Below are experts of layer 3 (counted from 0) of a mixture-of-experts language model. Rows are named router (the router's row for the expert), gate (a neuron's input weights, with its number), up (a neuron's input weights, with its number) and show model dimensions 0-127. Each number is 200 + 40 x the weight over its row's rms, rounded and kept within 0 to 999.
Before each expert's rows: "comes after" lists some tokens at least twice as common just before its tokens as in all text. This comes from a sample of Wikipedia text that the model never trained on. Tokens count by the router's weight.

# expert 4
comes after: "0", "3", "5", "8", "6", "9"
router,158,175,133,182,182,231,174,164,212,234,213,153,202,177,170,174,170,245,196,215,152,183,238,244,199,148,235,174,224,213,176,223,207,160,202,118,190,148,124,105,263,210,172,199,162,200,215,216,214,126,94,264,193,195,246,206,217,121,243,173,266,150,143,189,229,225,204,177,123,221,196,230,197,180,149,292,145,167,134,261,244,215,179,204,276,200,199,219,220,211,186,215,185,166,172,210,217,273,293,145,244,198,278,242,133,198,210,210,202,239,172,203,219,214,175,218,246,216,229,167,127,196,250,207,177,189,152,184
gate0,245,227,220,175,193,220,128,157,131,153,195,237,131,163,197,199,206,165,287,223,276,198,168,201,226,231,238,247,227,282,109,186,178,164,193,204,96,251,264,213,158,226,180,138,197,166,195,160,251,266,206,165,221,202,217,164,129,190,176,143,210,158,253,184,201,245,164,194,203,211,146,174,176,186,195,234,223,142,211,233,198,196,218,175,131,183,158,221,168,201,142,191,83,156,286,172,123,196,168,235,210,202,248,231,159,278,136,203,200,197,187,156,246,199,153,197,156,200,122,215,248,239,122,258,127,144,179,219
up0,231,188,151,182,174,269,188,155,237,163,152,192,223,232,151,260,231,214,255,170,205,192,280,152,178,227,208,188,218,199,191,205,163,206,130,225,218,189,270,235,206,210,293,221,200,161,222,134,219,197,219,168,177,207,198,231,176,216,98,203,172,243,230,167,170,188,168,201,199,146,164,134,199,180,208,137,216,201,216,158,249,219,211,215,262,189,185,140,283,159,184,190,181,187,165,211,199,192,165,182,187,189,218,185,174,295,266,141,205,185,224,165,242,223,224,192,198,251,157,178,217,202,228,160,252,240,203,245

# expert 41
comes after: "1", "0", "8", "2", "6", "5"
router,205,152,139,285,298,248,237,194,146,229,167,210,192,193,176,172,231,229,184,224,230,128,200,170,205,161,147,207,225,159,215,192,227,175,189,194,250,296,167,234,218,226,227,176,220,144,168,257,234,135,167,262,179,265,186,194,214,200,221,187,197,260,154,214,272,175,213,185,168,280,254,159,269,217,133,213,202,209,173,233,166,182,163,192,212,258,210,136,233,164,201,202,205,121,230,175,204,298,210,222,182,210,214,277,183,131,282,217,167,247,251,311,212,170,258,227,161,191,186,173,220,111,171,187,174,214,262,144
gate0,180,139,227,281,195,192,120,168,212,188,186,177,176,249,190,270,224,161,196,228,192,239,221,191,211,207,206,259,152,253,182,253,263,203,187,181,212,159,254,216,152,160,118,167,111,183,161,164,191,143,181,167,171,198,169,205,212,267,236,291,221,224,132,188,207,249,188,193,259,200,205,180,197,160,198,170,243,187,243,160,160,172,109,183,182,272,164,289,149,125,192,196,169,207,251,169,278,146,242,201,147,241,133,266,177,135,218,250,234,142,111,210,141,208,211,189,182,163,223,195,204,187,259,231,212,165,184,267
up0,225,226,216,226,243,164,175,160,153,234,176,211,260,232,173,193,157,147,154,185,257,177,170,107,151,186,177,206,238,175,157,237,308,122,276,255,196,152,235,246,317,175,194,166,221,197,259,263,192,226,215,224,229,250,153,211,169,158,279,249,197,238,181,198,205,183,190,211,195,143,192,133,268,216,103,231,209,188,223,176,177,259,179,178,286,227,201,244,226,154,163,229,163,230,237,233,172,169,238,222,160,192,180,222,185,157,191,196,187,219,167,198,196,200,179,154,195,184,195,183,140,208,285,243,265,171,202,202

# expert 48
comes after: "2", " in", " of", " on", " during", " for"
router,168,113,143,224,209,158,201,251,194,261,256,211,149,244,231,167,278,172,224,183,199,147,189,197,218,267,236,144,137,199,241,185,220,201,238,171,195,228,179,171,174,190,154,190,205,225,227,197,228,226,155,169,162,200,152,169,247,225,228,243,208,283,187,179,195,223,159,146,237,141,204,182,172,291,200,157,131,182,133,173,146,240,135,242,187,223,160,241,269,149,134,250,244,188,211,233,202,218,198,158,209,203,149,130,210,225,224,232,233,212,255,221,204,234,263,203,217,201,196,190,175,157,249,160,184,233,151,218
gate0,113,219,249,143,126,220,220,181,210,165,287,211,163,207,208,226,150,114,262,209,189,225,239,210,183,169,210,168,161,316,191,247,139,241,231,174,169,251,198,255,296,192,136,185,140,181,140,224,193,195,257,233,171,158,243,158,165,210,193,248,228,216,242,184,183,182,205,244,265,173,282,233,239,237,151,246,152,171,188,196,157,184,242,221,197,208,194,220,211,181,174,242,248,227,121,111,209,118,205,182,226,202,162,155,208,204,195,208,221,209,201,155,221,239,213,169,226,240,212,161,195,175,222,273,220,174,130,198
up0,176,122,198,189,240,178,160,199,205,239,184,206,248,233,182,244,233,206,162,211,199,246,175,154,278,204,213,179,178,145,209,215,279,177,200,201,229,193,144,187,196,242,210,186,225,206,179,135,239,254,194,213,176,233,213,189,181,168,147,155,169,185,199,297,193,172,192,182,191,239,142,170,252,189,168,239,221,237,175,195,192,251,161,160,209,130,240,125,127,232,172,192,103,181,141,282,168,211,189,172,225,176,221,184,210,166,220,237,170,232,161,169,132,167,187,296,226,115,172,174,94,270,137,231,192,203,296,173

# expert 23
comes after: " |\n", "\n", ".\n\n", ",", "\n\n", "."
router,227,201,169,218,174,234,184,156,251,194,130,238,203,212,131,303,219,253,160,230,175,229,175,212,252,268,157,229,164,185,241,269,219,198,210,239,290,183,173,233,180,126,201,217,198,170,210,241,171,251,221,155,105,123,248,240,189,178,238,177,247,223,167,186,248,202,182,192,257,232,211,194,183,218,181,195,154,229,148,245,139,227,114,199,245,208,212,167,247,148,117,234,211,147,255,157,245,187,145,226,205,175,203,148,255,194,248,249,126,230,189,198,223,248,186,242,326,160,209,317,104,224,225,268,171,135,263,168
gate0,269,130,173,251,193,174,237,176,257,206,206,160,216,240,263,119,126,227,223,161,256,212,240,244,202,156,198,166,201,174,108,206,205,197,246,152,229,178,174,190,243,187,140,161,131,183,169,186,289,192,176,227,169,210,192,141,194,142,200,168,164,236,150,222,226,196,199,196,215,185,189,242,202,182,265,190,203,179,206,221,238,210,185,221,186,198,266,200,91,206,190,329,165,254,201,157,202,181,181,177,228,242,173,140,220,145,195,180,190,175,155,157,154,173,155,193,179,215,239,146,161,144,191,194,152,130,183,277
up0,258,143,158,219,229,140,223,191,166,215,228,172,244,233,218,152,247,216,155,202,230,157,190,189,158,199,143,164,177,198,221,185,235,166,291,203,235,294,170,136,245,185,184,198,139,226,164,155,226,214,215,249,192,198,217,210,219,157,196,239,118,252,157,250,174,202,219,206,268,181,216,205,205,221,261,206,174,210,217,245,216,173,157,238,118,224,221,250,145,180,129,227,210,248,218,114,194,175,190,217,218,221,208,161,134,182,207,202,233,207,209,198,179,160,159,230,226,214,212,163,150,161,245,240,191,173,177,237

# expert 60
comes after: "9", "0", "7", "4", "8", "2"
router,194,136,195,234,178,233,237,232,167,165,124,173,208,165,232,206,246,230,291,267,189,230,229,192,245,193,195,203,237,193,154,179,178,215,162,207,174,173,115,248,165,161,185,238,247,198,266,182,163,183,205,235,262,175,246,234,265,139,104,166,300,140,196,181,172,238,250,216,206,185,235,248,153,226,234,193,198,194,262,189,201,225,190,250,231,190,251,148,231,179,189,157,210,210,177,138,211,237,203,178,193,229,182,179,204,117,143,180,130,213,213,176,257,143,94,210,201,317,268,175,216,172,202,222,287,246,200,194
gate0,203,239,198,130,158,61,248,223,177,153,215,192,199,207,247,214,220,228,218,284,212,251,264,220,154,222,166,256,157,271,142,201,230,212,292,239,126,196,173,149,176,228,206,228,215,169,207,135,199,176,169,106,199,150,205,230,207,190,227,281,225,158,161,168,206,204,257,228,227,181,166,187,157,221,261,169,228,189,229,210,188,211,268,205,220,198,205,148,152,186,188,142,236,204,142,160,155,146,163,215,133,235,161,155,191,209,121,190,204,188,197,181,164,178,166,135,198,166,229,152,271,126,104,263,196,189,255,282
up0,255,219,244,135,143,145,244,236,186,159,263,191,214,171,202,255,211,208,228,265,236,181,223,191,138,192,194,272,164,291,210,229,213,233,237,129,193,142,198,135,219,245,258,205,203,178,165,194,192,196,153,148,176,217,143,189,204,222,220,230,214,205,185,243,159,236,223,164,225,184,183,146,178,114,163,218,216,247,254,204,155,190,246,224,173,203,249,217,165,191,183,219,170,186,214,206,206,134,203,181,197,195,197,219,177,218,152,206,169,218,171,190,232,184,227,145,176,147,174,193,262,154,164,245,194,165,221,229

# expert 32
comes after: "9", "8", "0", "7", " of", "5"
router,203,135,218,215,208,200,264,200,257,250,164,184,208,167,180,131,184,182,145,187,259,210,200,255,129,242,206,180,160,152,185,226,284,131,194,203,255,181,140,186,162,178,196,198,206,166,297,209,224,213,273,214,252,216,165,265,258,180,151,270,127,176,134,188,244,207,173,149,124,182,263,168,189,182,197,152,195,210,253,176,251,196,166,168,285,167,185,174,169,184,124,180,219,206,178,163,284,282,156,252,251,154,193,144,165,189,138,198,200,180,158,240,271,203,259,200,224,186,195,163,220,194,181,190,225,229,189,190
gate0,250,204,143,168,268,170,234,156,246,232,135,223,242,155,258,188,214,172,253,189,227,193,261,220,192,250,198,244,313,246,147,200,246,211,242,231,167,164,242,258,213,184,223,198,133,167,149,222,209,174,193,246,255,144,197,207,205,260,244,209,171,177,162,131,246,174,127,156,207,119,185,260,186,172,134,174,140,154,191,185,144,178,155,178,227,209,218,142,165,216,190,239,260,172,221,209,183,210,180,233,188,161,166,265,183,206,206,169,188,236,176,120,204,154,195,182,178,251,237,213,225,163,175,201,257,171,152,179
up0,250,174,249,233,201,220,161,214,245,165,207,176,199,232,186,253,179,172,214,147,236,235,168,194,208,154,217,179,117,192,210,186,134,220,184,233,178,215,164,184,233,173,238,240,284,182,164,231,185,151,197,172,19,187,280,220,152,147,200,194,168,239,200,215,203,210,243,232,217,255,188,234,204,204,252,178,211,190,258,210,319,249,251,234,192,181,178,225,215,203,177,190,154,97,208,171,219,190,204,154,195,201,322,194,186,150,208,276,204,220,202,257,257,274,122,263,185,177,158,204,230,218,212,109,199,145,298,167

# expert 18
comes after: " was", " Sh", " S", ".", " s", " t"
router,204,215,185,199,239,177,131,247,166,224,140,203,194,166,212,193,215,123,222,215,174,231,192,156,243,254,141,231,223,194,232,171,246,184,176,191,159,189,167,163,167,267,184,125,201,176,166,273,263,155,187,155,240,256,178,192,163,263,220,198,195,207,212,132,182,185,123,225,171,218,223,206,188,256,145,71,213,187,186,244,208,161,233,188,265,179,210,223,293,214,213,149,187,206,192,242,224,297,166,255,215,255,217,167,214,186,153,174,220,211,115,195,238,263,220,183,190,231,158,241,174,293,190,215,189,170,190,172
gate0,213,257,150,152,213,135,132,274,168,170,185,189,162,243,235,199,189,226,238,287,251,250,214,179,251,190,139,288,248,216,237,214,237,176,203,254,158,164,207,168,204,255,217,196,178,118,168,140,194,216,236,202,179,151,234,257,250,211,163,220,205,235,160,181,189,215,199,197,265,190,155,229,171,162,288,200,242,217,245,191,175,258,190,103,195,211,212,247,176,221,190,160,180,211,141,205,255,199,189,237,101,270,202,184,197,198,216,202,163,206,185,199,180,207,202,186,175,188,224,203,179,220,238,218,226,228,236,241
up0,168,138,220,218,178,214,243,185,221,143,218,189,250,148,218,201,246,169,201,157,154,240,208,257,156,226,245,158,158,178,208,136,145,224,195,92,203,295,173,178,216,132,170,220,228,239,228,239,240,239,179,228,223,208,147,192,170,225,201,228,125,222,222,281,216,166,202,169,195,160,259,198,132,226,163,213,201,143,210,150,203,133,172,297,177,191,159,121,156,223,219,267,239,277,208,187,204,229,171,150,249,154,177,129,228,123,145,144,220,157,268,232,224,176,190,162,218,169,201,166,176,159,146,195,219,225,191,231

# expert 56
comes after: " ", " (", " Al", " \"", " Re", " al"
router,176,248,225,203,203,234,97,237,177,201,183,165,92,162,195,167,129,167,142,174,240,191,201,285,156,200,263,258,183,246,198,143,239,172,194,241,168,245,227,263,232,222,146,190,227,188,254,243,153,260,266,210,240,218,171,147,186,180,168,215,256,189,178,156,188,187,193,249,188,142,236,189,168,176,204,112,232,242,169,223,180,120,210,307,156,197,204,233,132,228,185,193,167,157,207,140,173,164,170,187,178,202,187,217,204,196,220,209,218,252,265,165,185,242,175,172,223,186,222,262,199,221,188,160,246,197,261,212
gate0,203,99,184,167,199,143,205,237,186,183,179,200,248,316,192,123,161,244,197,184,209,244,211,172,185,168,178,248,210,146,197,154,224,173,252,289,212,203,61,226,200,238,269,186,234,219,208,177,196,187,154,226,202,230,179,253,165,218,206,217,154,226,205,174,182,155,180,206,226,103,243,208,140,158,183,214,226,222,204,247,186,191,200,179,139,156,235,213,140,147,238,129,257,202,222,157,218,127,173,284,179,171,150,263,204,215,206,158,183,233,136,206,232,220,177,240,204,262,259,208,190,154,278,202,210,178,232,233
up0,190,231,171,272,198,267,186,134,266,250,199,198,221,134,195,260,303,210,196,236,128,122,189,206,186,193,250,133,184,179,230,257,174,259,172,92,212,204,298,151,177,134,160,173,153,190,119,238,228,198,256,243,183,177,251,188,261,192,212,182,165,202,213,241,253,237,235,119,221,259,151,240,224,219,185,214,137,144,184,181,260,216,228,181,291,250,187,165,231,219,140,243,168,214,194,280,222,255,246,121,220,249,212,156,208,148,232,234,205,167,268,181,173,175,244,179,222,187,181,206,197,247,152,240,198,239,162,218

# expert 16
comes after: "-", " was", " is", " and", " not", ":"
router,182,234,133,124,73,205,224,171,117,192,225,252,172,216,269,184,182,123,240,97,262,171,193,189,192,211,163,175,240,233,157,157,212,188,325,204,225,205,256,197,229,275,206,152,222,252,196,169,207,206,239,130,167,148,224,187,207,205,267,211,229,189,212,140,223,216,192,107,241,176,150,260,200,170,195,210,198,247,173,140,232,188,134,198,205,241,186,242,279,177,179,222,201,216,217,268,191,198,125,199,174,158,202,211,188,207,180,152,252,216,137,220,246,258,227,171,255,116,201,274,230,201,283,159,239,180,187,188
gate0,211,296,187,203,234,246,171,193,198,201,176,226,155,197,221,222,157,195,201,229,229,205,158,130,226,209,159,178,149,161,208,163,206,149,226,268,209,165,194,182,167,253,218,158,163,174,237,155,248,214,227,216,216,244,159,207,189,108,141,204,196,216,179,221,223,166,234,283,141,243,183,166,268,300,204,223,263,212,188,166,208,195,165,264,238,151,214,274,250,159,149,253,170,167,162,260,165,316,175,190,219,204,197,202,285,227,241,185,239,183,253,99,116,166,156,160,211,220,210,173,128,195,157,175,228,245,190,238
up0,164,143,226,230,193,239,194,185,292,169,191,128,245,210,145,151,215,243,197,122,154,185,250,204,208,194,245,213,217,207,236,240,179,237,149,107,209,208,254,179,166,159,165,233,185,242,165,258,171,160,183,244,186,196,188,161,246,206,237,127,208,163,236,165,173,236,152,144,253,185,197,239,203,98,120,224,161,207,252,264,229,203,220,151,216,192,241,121,123,273,219,178,272,244,276,188,249,153,158,161,193,227,188,243,199,165,201,251,142,209,181,237,254,248,271,250,169,224,138,178,208,242,184,201,196,154,212,213

# expert 59
comes after: " ", "1", "2", ".", "–", " V"
router,177,127,207,108,171,263,223,243,215,237,144,215,190,197,239,189,230,124,166,255,268,98,160,220,189,189,206,108,213,213,264,177,229,185,235,217,261,195,143,231,145,158,138,193,262,173,206,204,218,161,166,220,266,231,185,131,183,130,176,180,166,172,206,266,170,230,184,114,161,243,243,153,196,233,166,147,229,234,201,240,196,216,177,177,187,178,266,261,160,206,101,218,183,236,265,268,222,238,161,127,125,249,202,175,163,215,203,215,188,176,201,158,225,197,230,159,202,207,230,250,181,259,189,208,158,234,200,241
gate0,79,176,274,178,211,152,114,233,196,179,186,264,197,244,215,192,213,138,211,208,287,163,202,274,227,178,188,234,151,185,183,184,193,157,197,131,172,225,207,141,208,195,264,106,181,231,184,217,205,266,154,138,168,223,181,248,228,176,189,161,216,207,202,229,222,127,186,179,211,219,111,181,218,162,244,210,200,159,173,176,281,269,233,176,177,205,196,160,157,200,197,250,242,211,226,210,208,231,204,234,245,144,204,186,157,237,203,175,276,231,215,198,129,134,171,194,278,211,241,181,215,222,137,175,194,189,182,161
up0,218,121,203,203,258,175,217,213,199,204,229,253,165,192,168,260,205,188,165,242,228,209,165,183,222,179,161,183,109,247,209,238,167,187,163,230,195,229,244,226,155,249,148,193,192,170,198,167,135,199,198,179,146,192,225,204,179,219,258,220,234,169,196,231,183,215,182,261,247,291,169,178,125,182,224,240,226,164,148,219,168,213,242,170,197,160,149,209,240,221,186,187,240,235,230,167,147,183,203,246,172,184,253,187,189,250,165,112,160,211,232,173,195,211,251,231,192,157,210,222,183,166,137,192,113,201,221,148

# expert 50
comes after: " the", "|", " The", " of", ".", " St"
router,201,241,214,176,146,210,201,266,152,217,252,252,233,290,222,105,185,113,175,196,231,228,188,219,231,212,188,257,176,234,179,231,202,179,202,158,224,180,196,207,223,206,177,208,279,146,213,216,186,146,109,191,267,233,137,201,209,217,247,207,184,211,206,203,239,182,112,247,229,204,145,202,239,220,162,197,239,195,93,146,198,174,247,200,211,180,186,250,264,232,174,191,158,241,179,226,154,207,193,190,151,142,228,234,230,175,229,203,285,212,202,224,211,133,180,235,208,193,130,237,252,174,206,215,211,145,231,232
gate0,222,236,192,116,172,131,205,245,146,149,203,180,204,203,316,169,201,217,222,204,172,250,186,126,196,268,165,242,257,185,234,246,245,133,253,228,115,203,229,224,255,149,200,219,195,133,144,249,255,266,188,190,258,190,151,195,176,219,178,112,208,247,202,209,180,200,234,236,243,154,190,131,109,192,253,209,188,254,229,188,229,197,225,241,162,170,198,280,189,223,226,210,177,174,207,162,205,184,140,158,134,193,234,166,231,237,157,216,267,148,246,173,180,178,183,122,194,221,102,195,223,238,187,205,182,137,167,172
up0,180,204,175,129,197,180,136,180,215,197,177,235,203,177,188,162,136,212,202,176,164,267,221,173,218,311,204,238,216,148,254,194,205,147,197,229,165,204,115,168,244,227,171,230,246,109,158,251,159,217,218,195,166,204,166,187,209,281,166,269,298,185,130,180,194,203,199,241,154,203,251,181,167,202,129,230,262,197,143,175,197,222,204,190,173,138,225,236,237,247,171,212,155,232,226,211,212,147,210,199,218,237,223,266,169,210,249,223,171,223,173,181,157,156,220,283,306,195,159,219,249,272,132,232,227,217,230,113

# expert 27
comes after: " |", "-", " (", " \"", " H", " de"
router,169,183,264,212,181,223,187,192,151,331,242,260,226,203,138,189,185,166,197,178,237,258,188,245,270,130,202,175,199,281,211,172,165,167,232,206,198,286,148,206,217,142,161,173,258,149,280,210,224,244,225,203,214,185,228,218,138,222,203,165,253,179,125,227,162,183,184,157,233,207,197,206,210,243,175,235,268,173,199,248,202,283,257,242,164,218,167,259,243,216,206,283,193,293,188,250,116,171,243,207,237,181,237,163,209,218,247,234,119,183,221,246,208,214,198,261,182,173,156,152,165,226,205,206,231,145,242,247
gate0,154,242,218,186,160,150,185,211,186,169,235,235,168,236,186,221,201,162,239,233,246,222,185,200,234,124,154,248,192,197,213,200,194,162,276,227,178,193,112,185,185,217,233,211,215,145,143,154,156,202,182,166,248,196,181,203,247,186,126,279,233,168,200,212,221,229,240,245,157,206,190,218,180,301,150,204,198,177,188,177,165,211,241,221,192,153,286,198,191,207,261,161,222,206,200,207,186,165,202,202,126,217,221,177,233,178,192,196,246,165,202,177,198,189,200,145,231,170,219,220,160,202,271,258,174,199,189,196
up0,195,227,227,203,198,179,198,232,179,121,179,200,131,243,193,168,152,175,218,202,285,246,179,205,211,123,144,264,172,232,248,225,204,148,221,224,164,235,191,198,194,170,180,235,247,176,204,110,143,183,207,187,268,203,167,219,255,235,151,249,226,168,193,187,235,255,222,286,150,193,153,202,128,200,185,250,197,222,163,193,206,145,243,206,139,152,263,208,185,134,304,161,290,212,190,176,187,188,215,190,149,214,277,150,189,205,197,168,200,159,159,163,231,158,154,221,219,204,227,202,160,138,252,219,203,173,222,213

# expert 38
comes after: " ", "0", " the", " (", " of", "%"
router,158,218,146,160,132,162,220,223,145,240,214,187,211,222,166,190,113,206,128,127,197,183,142,199,188,244,194,139,196,257,199,174,243,203,211,263,227,81,157,185,175,221,195,166,161,206,263,206,227,234,139,196,211,277,189,170,175,227,188,196,227,202,165,159,161,188,154,219,194,176,228,226,256,232,201,191,238,153,260,297,138,161,203,260,200,203,202,222,201,282,165,219,194,238,189,191,172,176,256,154,249,160,177,146,265,213,156,198,187,179,145,202,124,171,164,177,267,273,215,164,93,173,127,220,211,190,181,200
gate0,224,205,180,268,194,186,199,212,204,177,200,192,232,204,168,200,225,196,216,276,256,203,320,153,130,128,211,208,174,169,228,233,131,228,156,187,178,252,145,179,216,205,221,232,103,172,239,118,201,242,195,220,213,125,233,237,206,202,223,179,194,221,197,227,164,149,212,180,225,215,232,276,146,192,276,205,121,152,206,178,247,210,125,177,213,239,256,230,129,138,209,228,221,149,184,188,179,260,233,188,209,252,239,230,151,238,108,170,188,145,210,184,207,233,169,199,158,217,165,196,247,189,145,193,207,294,192,208
up0,233,228,195,208,178,188,210,228,142,182,193,205,221,201,185,168,156,159,180,278,265,190,251,135,141,208,193,192,199,162,273,212,178,246,202,128,224,280,151,214,217,197,198,242,151,138,215,164,179,238,154,238,239,188,270,212,216,219,161,218,187,225,202,251,161,144,214,170,226,223,234,240,110,189,219,188,148,221,242,203,208,190,163,252,189,254,234,193,172,136,211,188,229,170,177,191,177,258,219,181,161,261,248,191,203,243,82,141,205,137,197,190,173,233,192,209,180,197,197,225,231,205,158,180,156,267,158,193

# expert 42
comes after: " |", ",", ":", " and", "|", " of"
router,135,202,259,151,149,147,220,202,190,227,182,209,185,173,199,253,184,187,230,152,169,161,134,172,220,152,239,189,256,131,186,265,261,162,214,230,226,135,258,163,237,178,201,152,226,184,185,185,184,187,139,184,195,214,156,205,206,209,222,140,215,186,181,166,230,187,225,215,189,180,111,253,116,244,233,234,200,185,148,173,114,265,224,236,207,110,236,216,224,269,191,251,207,226,144,202,240,144,231,204,219,94,158,188,172,234,264,195,225,262,125,226,248,188,148,97,244,127,169,182,214,188,226,238,224,181,200,273
gate0,193,239,215,173,149,135,176,251,212,214,196,183,242,87,240,248,170,152,188,219,305,232,145,248,252,232,203,244,224,197,237,130,210,185,201,188,197,190,171,143,153,229,202,236,119,177,232,218,169,192,159,189,271,183,231,228,232,169,205,123,223,213,180,247,161,205,209,150,289,228,195,283,159,164,201,184,235,174,202,221,257,151,172,273,169,167,200,236,140,178,157,189,200,245,224,207,171,208,223,194,168,211,149,112,217,240,154,186,267,201,214,121,161,154,217,114,173,231,197,139,180,253,155,146,109,229,222,208
up0,192,247,266,139,145,155,235,296,209,136,203,178,246,105,244,204,137,193,203,249,240,196,150,198,200,249,177,152,139,158,183,96,214,216,239,128,172,239,201,207,182,249,178,192,193,219,213,209,249,200,168,217,283,196,131,164,150,188,219,185,233,183,165,276,171,239,267,177,279,192,196,280,194,187,215,182,224,168,196,210,181,201,192,193,191,187,169,194,120,152,182,186,138,257,209,176,228,221,179,199,192,154,192,179,209,273,142,204,219,216,169,208,200,207,186,102,188,212,205,139,217,236,194,189,145,185,207,235

# expert 2
comes after: "2", "0", "5", "4", "3", "7"
router,109,99,222,175,142,194,119,165,184,300,214,211,189,240,188,128,213,186,156,202,192,198,185,115,180,209,173,182,135,235,236,219,154,163,199,207,264,188,180,129,209,181,191,163,164,226,139,239,230,216,196,223,278,177,195,205,217,235,231,253,175,254,181,240,240,152,187,261,216,269,200,251,186,256,186,211,193,251,219,214,196,136,211,225,241,198,181,220,153,222,211,233,169,244,189,121,216,229,192,161,213,244,239,227,162,193,137,252,212,185,181,188,155,234,185,217,259,222,234,225,198,234,276,158,210,214,172,214
gate0,218,203,141,273,186,216,202,158,235,204,244,188,195,192,216,202,204,190,279,146,234,212,195,143,167,128,206,208,181,229,243,205,167,179,201,213,190,212,240,175,230,184,206,250,163,229,135,114,211,194,107,214,156,206,237,161,193,144,255,121,200,173,187,123,192,252,179,195,149,219,192,172,178,251,257,181,284,165,298,129,143,210,163,295,217,213,246,211,241,154,166,174,207,201,190,154,240,247,148,170,187,238,164,287,204,191,205,136,152,238,132,245,166,294,247,206,224,280,170,198,171,205,202,219,210,218,176,281
up0,171,198,131,217,178,190,187,202,202,281,222,143,207,224,217,213,219,141,244,193,222,218,122,176,187,166,197,183,186,261,274,246,219,188,170,209,224,228,214,154,251,192,238,262,177,253,125,141,162,244,122,163,190,223,220,199,192,147,258,130,199,213,206,141,195,207,216,222,145,277,186,169,158,236,238,145,248,204,238,165,107,215,187,271,254,208,227,199,211,175,176,175,230,204,179,164,212,214,157,198,123,216,168,211,186,189,204,155,202,271,129,242,188,268,265,187,234,236,189,205,149,185,216,194,201,234,191,272

# expert 58
comes after: " |", ";", " on", " in", " the", " at"
router,168,229,229,152,203,168,305,279,202,191,257,149,199,148,273,241,205,133,304,243,177,149,189,168,226,312,273,177,175,258,233,231,167,239,192,201,206,234,236,177,187,248,222,194,221,214,196,167,198,156,176,267,208,219,169,252,179,181,132,240,154,271,285,209,240,201,187,204,201,210,209,216,222,209,196,182,122,164,89,189,219,225,183,202,144,152,190,195,212,252,210,206,273,128,140,151,131,166,195,218,193,227,222,234,259,245,238,186,245,198,176,169,256,223,197,245,222,230,225,228,183,290,216,158,180,211,221,214
gate0,203,284,210,140,141,149,226,238,129,133,227,182,167,206,210,164,198,168,218,222,224,234,163,161,245,245,180,186,231,196,217,202,242,209,219,192,178,247,220,223,152,249,235,191,210,199,178,246,263,259,160,199,264,197,167,293,257,194,218,210,204,245,172,177,168,167,109,237,179,189,123,112,222,218,249,193,203,201,221,218,188,185,213,213,169,165,158,249,201,228,173,190,173,249,151,286,215,198,171,179,185,172,191,147,208,221,210,203,239,173,220,150,157,130,154,151,166,223,180,164,210,226,196,277,215,180,202,204
up0,166,139,191,183,244,263,189,197,226,246,193,176,281,222,230,240,210,164,195,175,146,209,249,246,241,160,233,257,155,201,113,254,181,145,228,232,194,211,242,224,202,184,134,146,142,221,184,221,150,152,171,152,203,168,183,182,189,178,194,213,265,238,179,242,259,180,209,180,229,195,212,222,188,184,155,246,197,150,197,160,166,166,146,179,202,227,174,181,195,166,275,250,226,186,271,152,173,236,209,339,210,189,173,220,178,212,210,217,243,214,229,309,216,195,201,163,153,251,192,137,169,207,198,171,177,231,248,166

# expert 35
comes after: " to", " and", " not", " can", " that", " which"
router,234,233,182,188,211,157,198,239,249,202,150,248,232,224,197,167,183,226,228,183,188,145,189,179,173,125,267,182,229,195,188,184,219,256,111,161,165,201,245,190,229,287,204,225,141,203,115,221,245,173,174,204,211,115,149,208,193,221,233,213,126,222,274,173,247,258,207,221,199,159,200,195,172,229,212,176,172,216,191,222,218,201,251,234,186,236,221,242,233,185,215,256,241,179,128,204,189,251,133,202,148,219,237,178,191,270,166,227,261,207,173,137,222,207,174,159,192,223,246,182,182,191,150,136,178,185,182,132
gate0,249,170,195,125,128,166,183,212,155,180,205,199,279,199,225,192,230,276,237,196,181,194,203,198,152,196,194,209,190,252,166,161,190,189,208,189,194,231,213,120,224,160,183,187,145,149,173,195,136,172,206,175,229,142,167,222,231,217,126,287,208,126,129,189,189,228,255,245,220,144,185,187,192,158,206,116,166,183,278,212,237,150,184,222,289,166,222,264,168,174,244,218,217,223,171,162,191,265,123,107,175,285,213,240,230,198,196,165,207,158,143,163,194,237,166,260,211,262,209,148,203,199,236,172,143,169,191,215
up0,226,232,146,229,238,231,164,151,162,256,211,153,190,163,140,142,172,156,265,120,193,151,182,176,221,221,206,196,226,233,183,198,179,200,108,198,197,271,245,191,165,187,208,265,110,242,220,222,188,197,217,175,171,227,271,209,207,182,152,199,229,203,211,179,186,243,243,211,151,233,82,139,200,225,191,197,186,143,191,204,220,219,177,210,160,163,164,226,237,189,202,188,251,143,209,184,220,126,201,255,152,233,228,182,161,258,260,128,153,211,202,162,206,159,204,253,188,127,193,222,175,200,159,205,239,188,258,215